config.yaml
n_layer: 13
d_model: 128
groups_per_token: 2
rope_fraction: 0.5
attn_scale: 0.177
init: "trunc"
lr_head: 0.0125
final_lr_fraction: 0.1
Below are experts of layer 4 (counted from 0) of a mixture-of-experts language model. Rows are named router (the router's row for the expert), up (a neuron's input weights, with its number), down (a neuron's output weights, with its number) and show model dimensions 0-127. Each number is 128 + 32 x the weight over its row's rms, rounded and kept within 0 to 255. Numbers have three digits each.
After each expert's rows: "mostly gets" lists some tokens that are sent to it at least half of the time. This comes from a sample of Wikipedia text that the model never trained on.

# expert 191
router:099123090057118112137116105087127089191178135143126200075127060124124128113102175109137153137157191129130118091137101109111142124078128128107158082104095131110151150134074128215081165132129126102136116183135168198078177057136121156166105124164113133102131167122151104088181172116128184093132124113076131179086178121130155108093162128130183142130112148097124121119105136076143095179139
up0:121097131056125102067149093094112153149136120140130161077132095075133092100158108144131134109213151165078121080135100149118154122178116125170072213119103082175121095157111126164078102049183147132123112074150132114171163097128175198096110115123109146109148160166125139127120107139132153159095162141155177175170132132147087061146106144132155156119152130160145180100089118155158095118156
down0:138161166160117103171051121139088110132127175210152115165132098128129118122150132134110127075088093186142137153049182164124085157165074128151152119161144146141192141112108130123161137118093122164135122149129144136137139118117108134188084095143167087132083146130124174184121084169149152104066068120049080042123157128142127144122169120159140105080093125104139101182122125084114146095112
mostly gets: "ted", "ated", "elected", "ized", "ed", "led"

# expert 214
router:130090132124109132158124165135149101153170113088102146051168125203112194097145106118102136122168150038119072133113091172179136157123189153141165109127117120107125131149117052131137181111095119144134048178102140148095164134135093147084141182157126115158125135107121186111140101124070111103108177172086117157104181146129115062077156137151127145154121079150142129108071099129108166152106
up0:126151130039121168046108195176198078173106156105092079115147145169129137089103107165132105100133094121095125156111101148089123099119094124133136146080106103161167140176161077161146120135134144128116141052098119160186127135109199064161154157138089114113114156183069155115094117136119130158104192111112112152073189153107104122163135130155126133121110117125101180142165107123164111163113
down0:118072131134123020175144090121165150140161093108175104151136132078139128119161125111154140183098182136135147140114076111161124133098139131139095123144059192064099116125190190089176155132156117126128077157159145134099169114171120131157090081147170147098070116167193120135133197169120072081087138097162108125163110111110148123113143081145146104143101140181093110121133130107101090114126
mostly gets: " for", " un", " No", " For", " Un", "After"

# expert 243
router:109126120127053157114178108117171097118134100077141095131084113208131129140175166137126137128135141108110145094122122126185098231088136159103119071117101065152150111115087089163116179142124168110133099135112173152149143143139090146134086168194113068158156142078176187180114156089125135128111131109081202132109136108091123104088182112175175146143088111105127099108095114104156136115117
up0:159178089121084111145083075126126122131144133123164126169116149105143067202126110145171099092169152135119106108134083234122117164093146193143112077167107084142160118122159078179095176154177100144143104153116111067065129119093203098150130093154059095135134098130119139127108142116164154127129156154101106143065112169132137093134170125114132107125149159088124143104152115111098140050131
down0:126096080101140100101093063143149156100176173136163133098115155076137125134096138177110126178116083126124103120144117209091158120122140151155128110170086153163137137091135029117207095113144133178182191072161128083113139110104149177176123103128082172176100098081159117126147193099146138144061140142096113133150116115083186098119116139130096170145117162143094133138094106151114139114111
mostly gets: " high", " High", " great", " Central", " no", "Personal"

# expert 229
router:092120163114048118109101090110134135148124153158121160100084105179098132120152173102113110043144200120145145136116102197160097137080144090137189105133125138129214147135122085117094137096081131110147109079087165132096101087146140156090054094164124110117144123136113184110178124065148120101157210127124142120129136133095152082132161114208129146147147093135159186099145137106124142116151
up0:151127102210148139136112093081183081108173110172113173136119153116106120091155175097066124100204142040119127110132120052168118155126173150125131111141187070099126176108118113193135110127102124102121099153116118109150112138137102123171125058110138190127128194115167093110175091135122102142122157120113113124096098180097136099118126148134133140122113178145125058123170086113142202139141
down0:158101092219116151147069112108131111126187148155129104120115159190157124159187130091148162092082097169084118097122138135138106092113115148165108108103221135161138148076122141125091162108192165136131100144077125178153110118090116168079154136132161158092099093131218130111131063151088123113078081125132133152102147130100162163148075145102063161131118150140109156111135094123170101129105
mostly gets: "ign", " sign", "ach", " win", " met", " support"

# expert 183
router:152118108142103122123126112066120124157145120137067103104158098164132106154133196137133201122136165067083047018140089111143081132087145151113118087127124177158139128145128050138113156092147170120133074111082148145108143119168112151138079117166151081112147120067099128145136158118056124115156112141109140125118173144093146108092186114153197153129189127127125173130143099107143128182136
up0:146079106119127055152122044133148145132135124125105127211180144155177133112185115095155160139123149123100120139119121164076142149189118112132075147162034173112146181112149118120107044121117083156141085150156139086133091158144106075129076156115151149129117126093092152157170152110092155173108138115177102123106158138107156097139057185163107118092117146138072075109118132121116130121159
down0:137116113180120170192118141164140125099127179142095127110107144113110126120090124168171106137074167121142066137100149117137125107055184165076094146104130080141151109079124143169092185113137139132107183169182095090154100162165137111132128127146127170198141100147086083186052079164121109122135074134106162103107122122131122097134195112071099127144133142077132095125148117187123124205103
mostly gets: " ma", " po", " ", " ca"

# expert 234
router:086078179117074125180170155122153103145149124106110179133107150123125136102178132122107197106146174157108123066122054166139110134100098078090098093127105078135104131094115138149119152144086143117120113133155205185090212114115155146121154110180071104110136117111110201120147109133088180069153216128152119138094141151169130126151156090144141156121091114120109179117115135081144117168156
up0:116079149153077103157094156085097108131110066166131104158187113174136173153138147157164148135141125169145130107095143122096107102086171132099117120179084133141111116136118140113114095103154117063113119192100137133122169140103150098151109120156100121116084105121159132081098076087121177136129193059106066105130197162076170059142190095120143133138139125162078178145201168124144142148169
down0:136195103152079166150134098112175151156117132102107155071141089082142115126113165105157122202118086157129114164162102092115131128157118143136102111136145169080049143108142112156099088095125206066137135096157100050101133134101147153099142183123137140151144084133182150101194172097123068106124101161107166119152156114169150159103149167147127122170071150095126074151123115133062165090148
mostly gets: " wrote", " moved", " released", " received", " won", "ating"

# expert 98
router:057108155133062085185098111106154112174164153103117137134123105125101125181162147165160144088116123105091127074186114147137078131102111122102113122133117091191129156140125085137107125078131169106111102149086101239097121120163075091135173115179119081120181131098083171140155136119149161102110152163138140166084132149154153074115143136116170143157083075065180143146120131150166117122175
up0:105185138143128168125139171111100092130190096170094184113132122110167074115131143127146118102174095123136176094148074132119132131116165105085129149112153193151158128100127142154130106162210207110096135101114103158140151111154062064090180159114091100167121115123113124147121150138073169154139110086116200151147117075117102156101151107096191091060140088110152153080151124149088093117097
down0:102105176156117091124124126070134072132151144096168141189045122158152135126119139115127119128127172100129134160132125129107157116197145060167094125132111109128148096137121146088179117066054052156146147131184086165111162147127127208151100107146117124129133083156115202128077082140135141083130119137099126102073070145140156176146147086142071123124163092154166147096158152145124165115177
mostly gets: " in", " In", "In", " during", " near", " into"

# expert 233
router:091073111118100092121179105140139108148139062149143135116127136156127160184165115184119187103142109166109165123125048088170082156138191143105156088120143090085159144172098132135136140148082129108186127129107123118150107089174152115081114140124162125151160125069097095221145151079147151105122176143111124148062197162058142106100112083119188124169103116074135107115119106120128125147122
up0:101147094123157096038158122151137121168137091154130156117129142137067127174153159090131114130148111106130128125173159115185052177124113129118100117138154086102177168106111170148100155136186105094115079089096074115098081120094124028129160200103142125125115161079098164148132166086188139135141145126162155120067186152110094132098098163126106153101125161126136134128171132137118187169172
down0:124146148137108091152099103176170170116104162121133123091156133147138089155140123166165113138086088147081110102142077102213147085126143168128124127141145124105130149201138153089121128200121170180154113118149111112137044098148079128132217115122144118144121163083113145083112086106137073151192136139098126084049109182157132085132128142109066181086151111088155169127100150148114141118095
mostly gets: "ral", " high", " long", " High", " north", " south"

# expert 22
router:099128107089090118164097163099159144126148088122068199114132073157102154139134133158139124139113110134098159109121087144127095142146144103120126149204139107116163138134098024119081127090092121138130102090129160122112106148151141097130102136171110139180126203078138146126133205114134174080163145125091146147113145186129180081142192090131141168148108081114096170055108122106121068196140
up0:073100102104097139123089158146118161148107139080071055107057150156102075121127168085120124104191167103155133132114141155121093086121167132151069153159082140166115072172115111105125108164067166111154144048138109101147141079096098146157180134154135163156124119178144164110153111143161168179117105186136163141146133071108124143148096140141161104148122143119125154157193062184104121099133
down0:190142174102163123113135057107104113054184106150092114181140126074125152156125098132097156128054103156115124096149153130096127115152121127151201093097203083146061172088103127127126169112148077118089188170134154143123115119148171117086057166103118082124167144106100153132167126146105125137146108084115125167081174179133134135121211137132141126118127135113139099100081163132122134180139
mostly gets: " which", " that", "),", " when", " where", ","

# expert 205
router:101082131108114127108145136038179137221134112113058130114059119156129119121170114191140178132172120109121126094120101175152129133144123139133149110157101124108142172145096118097141152068118134065187119141129159145089138119167123157126104124140120135189131108091112170121123108061096179078134168161124140139050160172154186186077122089116133162149126100119115188106088097089121114157137
up0:146116161096114094099128123132164086105145154182100109175126033123166104136134115096147111182179107114117075167127109135101090130116144165141099138119101125074115174127121186067164147101154161134104113092155123114074166128132128134209138166122120164093185124121064159107102118117090125070113135160095103099136177118146138120153134143115172168137148091135066136096113108111241150141188
down0:143088087143127166073118143181121121170142178175070168125136152140149088093102145147120194169086150170174149098124147142065145130094122153145098195113164091071124089053216120137152094103166099126173188121130127094135118128122095082123118092157103175143105078156152146185146108096165074115140071112111124121161099173174136170112112108090152120125099118144114079145121139146117123101101
mostly gets: " also", ")", "]", " well", " again", " still"

# expert 168
router:078110155046129163080143113072153127167126095138089103142123122177094142140134122182165159105155172097152057114172071153152107130129096074135143133178127074121146147131107123132081116108107184168115113134133112110124104098159116142141113084115080124183106114091123151171148127128089129079113118130160146149089142166115154148102168108169181232164167148141055177111077079107135147132158
up0:085109123068150125160096162115122129107140151109154119147109063201122139095153088183135139146112147107164180099228131164152076120017157174162142132108105146144117144122140168118127154121183158128092078203083120066132127101129116154115117102113112130150102176060078099135129117150109113142123092133166128133127107083125164119173139108115153118152132125183124152105085117098134165131051
down0:190147126118121118102062140141121115108139088191130184151140135088111133165195078045157155102106168122113112127070128092124115107187171141136158197129136143100070098087074143128167154130094133144157117111072109115155114105108084150147147136139109160135111094133150112125154166132165169141083063088168128121167139096137086112115071198163111111068157147120108171133166131197147129134090
mostly gets: " It", " he", " He", " it", " She", " she"

# expert 225
router:081113140145140067100119202114116180122138108145087174132128103137079157139136140161077160095182098078118122118132102095174073162154154119118104075201090094098103147127100178143116146127125169141159064100141148155075117065156144094162154138152111074090149114113147156103149140115176153092182119167080132171158132122142129077148146110145153174195102149130112161092108046119160147105132
up0:150118133096056158112136181151126130138154143114047096108157126127117072075153102127160129089140178122136100119066085122141082108150054154101170122121125139118147106182118180106105127137105120097136098106186139187090123146104146119146110134132158094120157136176159111160154165170194093157127075143071161171122123155157143137177115159150113119188155087067192117068151150105148128111192
down0:087149093137065138139082171126134129143115089156095096175193133143152103124135173119119145115055131150132107138090132081143120129179149153120105127118111166091097167124162128127124091075116115119180131144144190130105192149099128189149097093165146177171085141090180104124123110062096162158146106112156134147104149061117086140164134144114207055116123095110118171087148168050162120131140
mostly gets: "ent", "day", "present", " 2015", " released", " 2026"

# expert 32
router:133104150146112089097126182071153116162144118140128122100177093102109183212134135129212144074150176162138138065167098131118128149172128130066129118132135108071170185129124163154071152107063132135102083162145116128046140114151141134073100122156078087164119130122097154231179147100066138107136131166084087113111154153128120136148106126136137133164118100112142134087106135115121105133127
up0:139035120143099134120106141112103161181120162112130152141167125065141133132132115070094091136085147154143124146129130157080113189173187133101152073126098122094107112060119125170132142157061060110121071146114158096167194158119128137131146107081114106146171138115157146127080126111102095141171112135150161152167081156181151142101116127201156074142140101122083080172110196136151113162139
down0:111129079073124117150126130160109130120121160117091159092125097205122086122126134150170162081158055108118097172116172110180102146128110150133143113120202079145118134137077118169146158098181125099091157103120127157199065159133086120133085146115118131054164138153054101139146136146108172068075124135164161122121180167150175114155108155183115102079132146135103168097166155093119156112095
mostly gets: "The", " his", " The", " His", " her", "="

# expert 187
router:146115170120095140129140185095159084119143074133140129104133098121091124179146148094117160137130166080134160096186073149104118142126115110112131096119110139119148163200105100118120137130141138134154114183162113208129161124172077164111046168110065062123158133108104201122189127098048094115133136151176166144105185165100160099097143124157147110156113129094113140162124104088094068177118
up0:098098084145140148141120148087140077089084176115171146158135128161164117136137114149149166167098147097079161058174121091139116104150160161101139124130065146249131138149162067183110115100117115086152078162143151099164198134137090108184126095122169099127093123099210105094124140160074166107117113121089123146136142156098101146108145149135144153128138051123126186123106124100132156116115
down0:156126118125101113153087104103146115119108128111145134092109116087160110146077133176097174103159044134130151140088119151085154142089097111111099126141124152132133194140138107102220118083088126114133172105123103123112113160143110143117163100134098073053146104105167097161113123084176057164195166155132120182151178107161076182135097118167135193198181119141147122173135087139154109140109
mostly gets: " a", " A", "A", " An", " an", " Na"

# expert 231
router:151115123109141149110103110115134178153154083101146124118114115139074148134153133135201193106162201081109112093159061118121071178166091162118182111171128148124147158137062069160128165095082133142108077144113167146097177124169081154152115127160125086129151137093107139145188144093125087060142164102074113180088144154125140132133126123112137166190150098058130088105143077118120120159141
up0:179151151090133169143073097100156138135118086138092158079154130137124144094114118091189137117182092108076137113143092126122091176157125201118178061171166142144138185103107155144130109116096144122095065141144208151076172161116101165133135132140129120124113148094151150102152103071100093147154148158081110153103096086066195141140143123152146140141087177133090125166204130117111152067121
down0:129121137157140140175089197096129118169108119167138113136158146156144107145112170078071127191136113117081168087109143159164130140095156199158104080116109119136111145071162115077091179126097105141128201127174154120150160137086139120183101148162155125141118086139138114112120060048131136159174120121159129158079107102100134067114159152166079180113075100130068147130123108070144155128084
mostly gets: "co", "year", " can", " Te", "no", " Co"

# expert 129
router:112110129099153104139136149126139129183148149112123160112063096140113157133180137188135131109185130103073102101169078123203072127143138101122100088129116124167105171099120065114124163101110144095089093153150129181093130104131136166121116222149143073154148158049117189138116177103090123100163178103101122139121165198116162166151127074132151150162103116108096137131088075080148084129124
up0:144125152142118097135188134126109123103118135110131109108050095110082134082184132178116180134096145169153113071095116150151074115132133163163140048079127145143085139051142200129163136105087081129103110179157137122109201078160155063141167210184128076152145113139164146152107131160105128098113137120151116124125138172157092160119088127145151137116107111148085174096118112086096141159159
down0:095116092185129100149122121138118144092123130129092112171121147119116158148123180071164133077103098131182121112166128128151175163107079108106087127108089142062099102154143108155118063113152171118119134122132174110149108095123131180169141022122111142126101138148165052078124127096129111117124156131154160150151164138153114128114135164110090127148093147075253169115080181154173170144132
mostly gets: "es", "+", "}", "?", " ", "%"

# expert 158
router:134129086084107101170140108091152116114152105104152136131061095202115148120133162133100146106135093120116133139125093160152047147143165161100114119091075155161135138150108055180106160119089145097211120153123111117124125129149139153117095168155098105067138145077113139173176153068142184094149174121089141160066156177090165151099188100125158131171141148116137193111101099085182112112131
up0:150061105148167135119131141140109094123151131074101120122149155200129161178149083167040134117141146051145150114130098142118135103157098168061177179102098184152127108140104103115130138088152041115141112135115102131143112137064102123089113153082159127087180152059110137158116129076110171115190173135123148115130136155116176163138127110124092146152127178173159134123154196151164094141147
down0:148144100084075065184115121127149081180102175132162126141050180133100099147122119164134137125104115091104168118205054177125098124123117116133127079074133145092093129076106191112187127141187197135105094163154107129143144100162161110135123125116134182125180142156121121143110122190113130179120133113124089126141105108098116113131164113150139105162076139158084079163117059168127143169103
mostly gets: "–", "%", "–1", "–0", "–3", "+"

# expert 199
router:136122138082136145136127122105148140126172116148096130129080115110139148117108129166148237134199138155150113060103138160190155119137126125087171100159053168124180158101059069095101173116118124067164138134155119097081149158152171121135088153166122113162139114101088114131130166051089108134152155159127123128078173156114174103149128075121135147159131113104144110092114069060115124177133
up0:127110153129150132144136132097126118154170090180107089020100146103150071159195153122119094080180162160158142143098168062149131097177080105083118148114124120148122139088131121143136155127066115117121194073090145136138098162099164140139121171125088112163112143162106113082092111138088141065209181112151126092114129161158181144184088090132154131128169098161147150137123087095116104152113
down0:123100154153046197116143128124123148138085184121167167170124099100074177084085115113168158125124067113206169128077135142084125120046116113177199123137136098137147118131126130100137116141221127116115117121138126174103127083146093153111113112131169135128176125125147131147106147091169147149054166135154150114144152140079122149074127148105155185140105104095066151116102146136132117084080
mostly gets: ").", ".", ")", "]"

# expert 166
router:077111146133075132166132186097113134149141094143104158117102109138091197098183128117194159151123157123123152129125133190186146129148149138062136120113080056090175139118097103125098156089118155122193095118091165204106145105145085095109098097139093087149179162141069102111111137105104118139149155160149095090100142193144124141104148137173186147139092130137155189143126103115145078195101
up0:158181169154073083193123098110101120105138053133170123120141122116062126079142109100105195142152111084131118142154150151131154155174137109145196175108023126126113128143154145142079119125071116135146096105099077129111100148122203124160075131176079147143112141112172147121135124136057073147163160151103101132105142177102145073105147131110101126126112115170176151120144103120144112178165
down0:082123117157131166101195167107177149075146130169166115126140125141181097194117166154146113173116152152113143110101146117165141154106093137151144057121182084081099095112153109088167155097110108114056159101183126102138075077153096094138098131074141087173148118111154141144128151115177108116148104113158144107142095056188089070113131160127150127154147140101075103215128123148123142078127
mostly gets: " at", " over", " about", " At", " near", "ve"

# expert 94
router:071110115035101115072162172127138165140163102109135171050105111138117229126153140164126163121199139140136156132179072132121087149077102172122137120136129111129179161118108084182121159112122164069123116112055126150089129090153193047084148139152089130098144125120110132165104157122109107065152141147140126170136125145120161145174116124117146154178099141146113113130157081120135124128135
up0:079174171113125107149138091059144125135119153109155135113119011111121124075113079159140073153131135174169097100123144142104079211065091126141147140148080161112127134134102144138140174046123187093115140181114112145158131139130141153144142114113115133133072144140072123136090120195131135100151211087095118112097160172090125133178123177134140110095159139116166137098137179138133127108127
down0:100138045160132116155167132096149186092138172106124119133115142026143126137117074080128130093130182081104165130115111063136119126119097094136145112186137098089157121162136092144177119151058106089124112124100132090105121127154123106142129122130134167175097126181181157134164091071195138128151161101132185149124142097146131082047175164153114145132148138178121135075131106134114148161192
mostly gets: " film", " album", " book", " song", " Street", " score"

# expert 23
router:091138142080081129141156170111187107120171075135060196123138101118115153179133138135146133136139130117114163116115108156150087163147152093101108144162131125115154136106070056117040125109076103079125139085137148126091163150186128095141150165176069115165190115092106123136119159101126140115165170180099110157124182172082172098143154087143146187164112111088092149106094103093120094177127
up0:099113141118120131172130101141113044124101119111105086101124121126129085144198170115142134092097082177158134081107195145138086093178117184096113145132060145182118146123102099084115162159102104123128200153106155104077120133131090191122123142152120175131089092104113126167141166091106121115100131118202129129123159074180178115165165073150132151177146164113098086130160156089134187122089
down0:161169144168132159067137138138167155076185113116152150137160205129100165165081108092081181164129187097114087194070109095113126084100115160156089163092187136113139127134139117114133084122174142164096072078124070090151076156177124132120193126128125101113117164159141115186116101148114090197095062153106123123170139115095121155111145141113116103102134102137165086136117140132124086105115
mostly gets: " where", ",", " because", "),", ".", ")."

# expert 211
router:124114135090127078178106114095117115172143094071144178093115065136106133179148192131127174132149175119091129138114096146186127171125179181120149126111092099085179152144137138115124183117124145082109074117101157155095165090146154136138079109173126076141122098141081093147177156093112155083156124129114116147127151139107171125114152093100133138242215078129131165105113133094110108103164
up0:118065183133095148109176147099168183138121083132119085140121057178178039219080104139116115191154106149137184156130148105151108108125176112122166119177110162080138117154147145122147176113162116115130140072128114137132111151152126106096115104129171155151130134105172180116149092121103128153082117103123158059079090156120098096157119145117144126059147148150145155105142146164157063117174
down0:140081088137165127113096079043090060154068135164154189111114139056104121152137108179084151138113112220098160155070151122114135140129127118170101086148111101089135142105172173170072169121093110115142087144117157117102164145139125142093103130177178177165117184157103149167149135105127087107166116159179099149126140119110125152099098127112129183160143139134130082123121123092117165167073
mostly gets: ":", ");", ";", "•", " Go"

# expert 210
router:104120146095123141135178118074191143195112063094134154131135128131126115133122108128125161113154111078080131103216115163128058119150114183069146121162131084122118163151091117122109152053133178080175148143179138140141159059166084087122159131167162099196122135117109132156110084090122149116162204087114168151080152125078131142098105089157121150163146106119116166115093110113167123147141
up0:156130162144194165106120152123145149104170140113114126147166060176116179118162167126175120076126159163110188155175098129115145171102147076084095096139118128096105111131185130133129115161098162131043067192145180152145106134126107100093120113157153097129129087106110104165135138125142111109168188099131153096157108067100141062103078116146102154105110150129034127129105109151152183099088
down0:119175174113131156151103158148131127162115132079106106102206125139118105160150094112164086154093126130135198085082150136122159126104174192138127076156119136133078124097166159117109101186081084149099073102149125065093131118175162095101106224140177096132116174106097117102087166136173142164123153127089146086154099107144155145088169180111100098114151140087106133134102092132174165095086
mostly gets: "ly", " also", "ally", " later", " well", "After"

# expert 253
router:135068084115041122114152097130128166127182115078148138030146147119077119119156106184135149101169134113161072165132112165163119146102113136132118098154117159155141159150038109160125126075119183106118096136078138108115154097131106114182153153172118092184145124096119173131179135123137093097156149173144138158064206137130139103118143131155147123130100096132180078119116090100122108168181
up0:127126102077135114083200109113028065118164159096193132067179117139124150172182112150095065151128119139076118106211137113143133153160125152150140142137173187129116122108172126119127152193146129113175079182125164118152095108159079100105124101122102164127136125123145130164163103133141116130128137109115152110082120136071131132064170105116143134098136188154081096143152134146199093122149
down0:090152173136145134095078141124119143127117111150136153125158087103101189086185083108183120136078087053132076154083140133126174081187118096136133154116147109122062127085146157097151163144120154150119199103103128107114118170110126114142119130130105171159086133144171096139079106150136057109163062133101093179114100065124119176171125177108118151148218126163185147121136134116167126153123
mostly gets: "lo", " Lo", "il", " La", " tr", " la"

# expert 65
router:138109178072090140132182130123168114120150130089111101114125131204131128118144184147122119136146154109115124116163090130181126143104091184110134115170113073156190134120107097184079156130108170056128075105104161112129129120111137122077084156213084086141193168116148106134102171117143093051115163125140167171102152148148142128117159102135159130210077122085111144112082109099161104163132
up0:110138131164101144171177098141136107130140135094164098173179092176154106103108130175149093081102115095114087150132105158137112136102125115123078093133148129162187152169148120180125113132099218125114093101081135112102099159077127116113076104116112105167125196066175120084062177063173050081150138143147113133091143125156124106148158111170157145162109158113098156145087153089153175099163
down0:120154115107086080130157076138080150150143090170132118140128119110140111172154194087147062132089151168137129110100145132092146115137089167114148123105121058116117108131111161157122141199174120087190145088174120090187189091127156125140167102127104099157109117182110102122175120089109116059143156112183142122170202155155089171103134130131120106081189172106115132087083165142124105071109
mostly gets: " book", " include", " built", " located", " contain", " building"

# expert 153
router:120085123158149128164119150130132101199165138067084105150116107124119139100149111161176162142167158127101102115138120144196069147160122103105147111140113111159141152120086059153149132100104161113074125179135178161081189102139085103107108147195128124164124156040158126120171130081089112097179171136151143153122125167074216144129099065139147157162121089114125131149124112095148069164112
up0:124118154110107107133091130096139071193130093119072115120153151179103147130157137160139112057161111173138158071147099139139049150141100098131116131085140108170103104132118116137147108212039148121144175169172092113134151143102081098099148153122172104156143107137175104108159134095073131153177088139123143094152105188113125201120113149123128111150042094112100097150109111192141102093106
down0:211144088121161161102131113151134115099103193187155073120050146143146083143099095152128147166151120131167096171110157133154145138098120113116132098123106152108147157113157147115157146093174139120100144130113110134145102180130156213158127121131148132115095108091095101105103149169147169105127130051138125094103067123083192117095160143079106129109146113154091175166092145119211098063058
mostly gets: "es", " Francis", "as", "os", "les", " Al"

# expert 124
router:046087167103112070135155090119126113145115132160129161126139097122125192142237129149085110115126127120156088075124124184174075138121145106115136132150079118083146143137148134142100163149042166087097126120100135089122147123183153131120140127140084087155135154027088146155138187127085186153143131127113121115092124149141133138143131112138163163155160063107093141087093133160174120146181
up0:113080174088101085159074199110067126188112160163185120136099138110101131150157136205070116120146167108184124123106080147109085104140153134132149082123159155126110101149144067121119105093096088142129128098136151048193100120111142124136103119152132117108108127091133133131141149135120199172127154095141157086082136216104155147115121103096161174172093129100136126098166204134163117156131
down0:159115143139159113163113084111115167094083146137045175119164150144139120142143103100168110130091170104106100159174140129168154118139151102100165159062125091107130216083097129122093130081143091100135123175175149129112164155126094148130127146123142130136089067130117112108135179142123119099086147171136118079142149085115100155027115166211149125148161082166173045104152138123129142169135
mostly gets: "w", " New", " w", "ef"

# expert 49
router:124109175151134084100156167081151149170134106117154175133117109141093165186128151186140191100172166129106159113188099157171103172103128090091121141153135106128167130153065131146051116119091138149098063159134115115076167079124079089077099128139073113166131160143134175185159166082099173099104137141075123123076160135146107115122155132166186177155101124141093098113109147122145082094120
up0:136141139127172101127170123147201156168087153105141148085135106125064117103148143140116192137073141123103150128116090158162136162132150137143166118139149108096183110096184117121089090142118109150165101184179196097154149155133121140146161112054123092141096052154130152125113095062158117103095128171114105154089119102151133157129143062162195103091140129078143131100147150126046079136065
down0:084097131154143188118169122142099084137143124072197178142181153118129084136104106139170170099129121142120113115159104141121116131081107161146139097111144126111175092162157133105128172174075066105175159156081073159121073144132145115114161080095128128099112190099121131132133071058165076106164108133165112148146183134135113156191116207124126118103048142156154164101084098157110110116121
mostly gets: " the", " The", "The", " his", " its", " their"

# expert 175
router:138102097131071103125149153093126081176161133126099152105136118118146124192138126172156135110123170068119063103125125107130096200107174160136160095159140145146127145166140122158103204117138133123146100085136168126042134064174112145098110123155088098118137120096095152121111177086078135076181148179134106162080152187087117132103160110172154144121153055088112181118093077118139106150163
up0:135092146158100131158149132133178119117135133099170080153139103150142111100173121121141116173101153084135101135112122112153186192062067119157095177205071130114154088135110132111074193173092168119080129122115086132134146095168152160064106177123153070113156126098142135184049177107114121117130135153149081143067132078131122099164145100181130177119127150095123093141114148087152090146109
down0:142152096089094150141105073146135119149145105152093188145093172115156153088122105130166128093158127131195061105134117167124189137164147155187180145166087114172159126105114081160110114103115130065093142149109133112153199130146134071111042089094089188106121170144110136168171126092153137146165148150117149086095110122065156146090091175109072090119087152164119159145129122106134092122164
mostly gets: " 19", " 18", " "

# expert 247
router:063121184109087145149116111078141087117158108092126115098117115158106149118151206135069125121163173150130152115162105195156115136110119098108203088138096119097150166110103065148156165126120121145130138159082162196077169067130124152099130126159086093094166058082100119124184147116144167077164174125120145191085150136138127134075135085191159140143129104115096178126091130121126117110123
up0:146109106145059127130173131120138126122090106091158145165124107123205170155157135134157093108136157115164095105106119130093097073098122128125160108106072107103154147141188179112194148156112143084083095132107099119128132123175164109064178082080105095169196138098086087174097188138079126097133140218138096179176096141136170094131095129166154106126084128133148117147087112108116171156110
down0:146132126132180099168208103130169113088130168106149091033115165154106140113105125060173140126086146174130145152151136079177090130092105141107162105157118153152101118135160136108080102180141077056121120149134174075160116108181177101137124157118110154121172070136156110125084107096148125138141111081175144130149104139165156125058099109151149078137171126105096074162138108151181150158089
mostly gets: " fa", " support", " Se", " organ", " served", " join"

# expert 192
router:050093180141130113123167143148160107131151083083101172092177133104093162161112131129143146126171163113106137127135057178125065167143163106102166146117119100126198122124085097121125173095105115139105119119144138174129179116135078093097113188192116117136178133092107153083104171124088161089160165177130118170111143183129143126091170114127132140149181056135082149052097128125104139176121
up0:098168109160120069165141132148139109126134144117100228105143097140103065154100092119115143149167132159141047140156109119109136128081101169130114150136094125204134092116108112192087152155115139069158181089123141130145209107127102103139105190169127070090143149145150107102144089176094129114192133177126145091129150151131110085102142159086159167125156079078135131074133101124090138112087
down0:198141065154142180172112183148098154099165093148173151108150163124089150113101140137107101157103154166115138114110129150138179157054088110156144121111133061096107101136175094131182097099127075117105092131114133097134137148133147154115129111145103131128071168160127103117095071194136147180119088111075131088076196150196146084166176149126108082112165124119177138104153124108059104127141
mostly gets: " been", " are", " being", " was", " became", " including"

# expert 181
router:093076154040088111161095152070119129168180130145130152075126093131127119144174148126092126144164119104103178147150099114127103131052187126080130022130117105165175134152115148169118138135143101109101097169166173170126176115110139128157114124142126073138116157145109124123176179105135138131130170125052143143049190147110133158129151135137172120132093139100125150060129135070141096140148
up0:115131131075132154076129150144147116118099089111088125091079090186081106097134126168112164116103095131119167098088166136137113138069116207140143084135106154123121181181160166179089168155109137116072095197140122128135118096157137122140130097096112180183029145112117170137107179125143127107163128132125154141104100102166150135170146105075124154118031165099133132133117099183145187116129
down0:153145133156160122103206113140155183145124169146155103150198144116115155146148088070135152152068066104077100166131141101154132084102102131139110158101204104124081147112179131085078126111111101143160150093209068097111135079158150108191126117094188115167119116128083079105107100091180104180126141077174144103083131131154137148102090120149162111153119113165127140145149113074152106127122
mostly gets: "ized", "ted", "ated", "ified", "elected", "ed"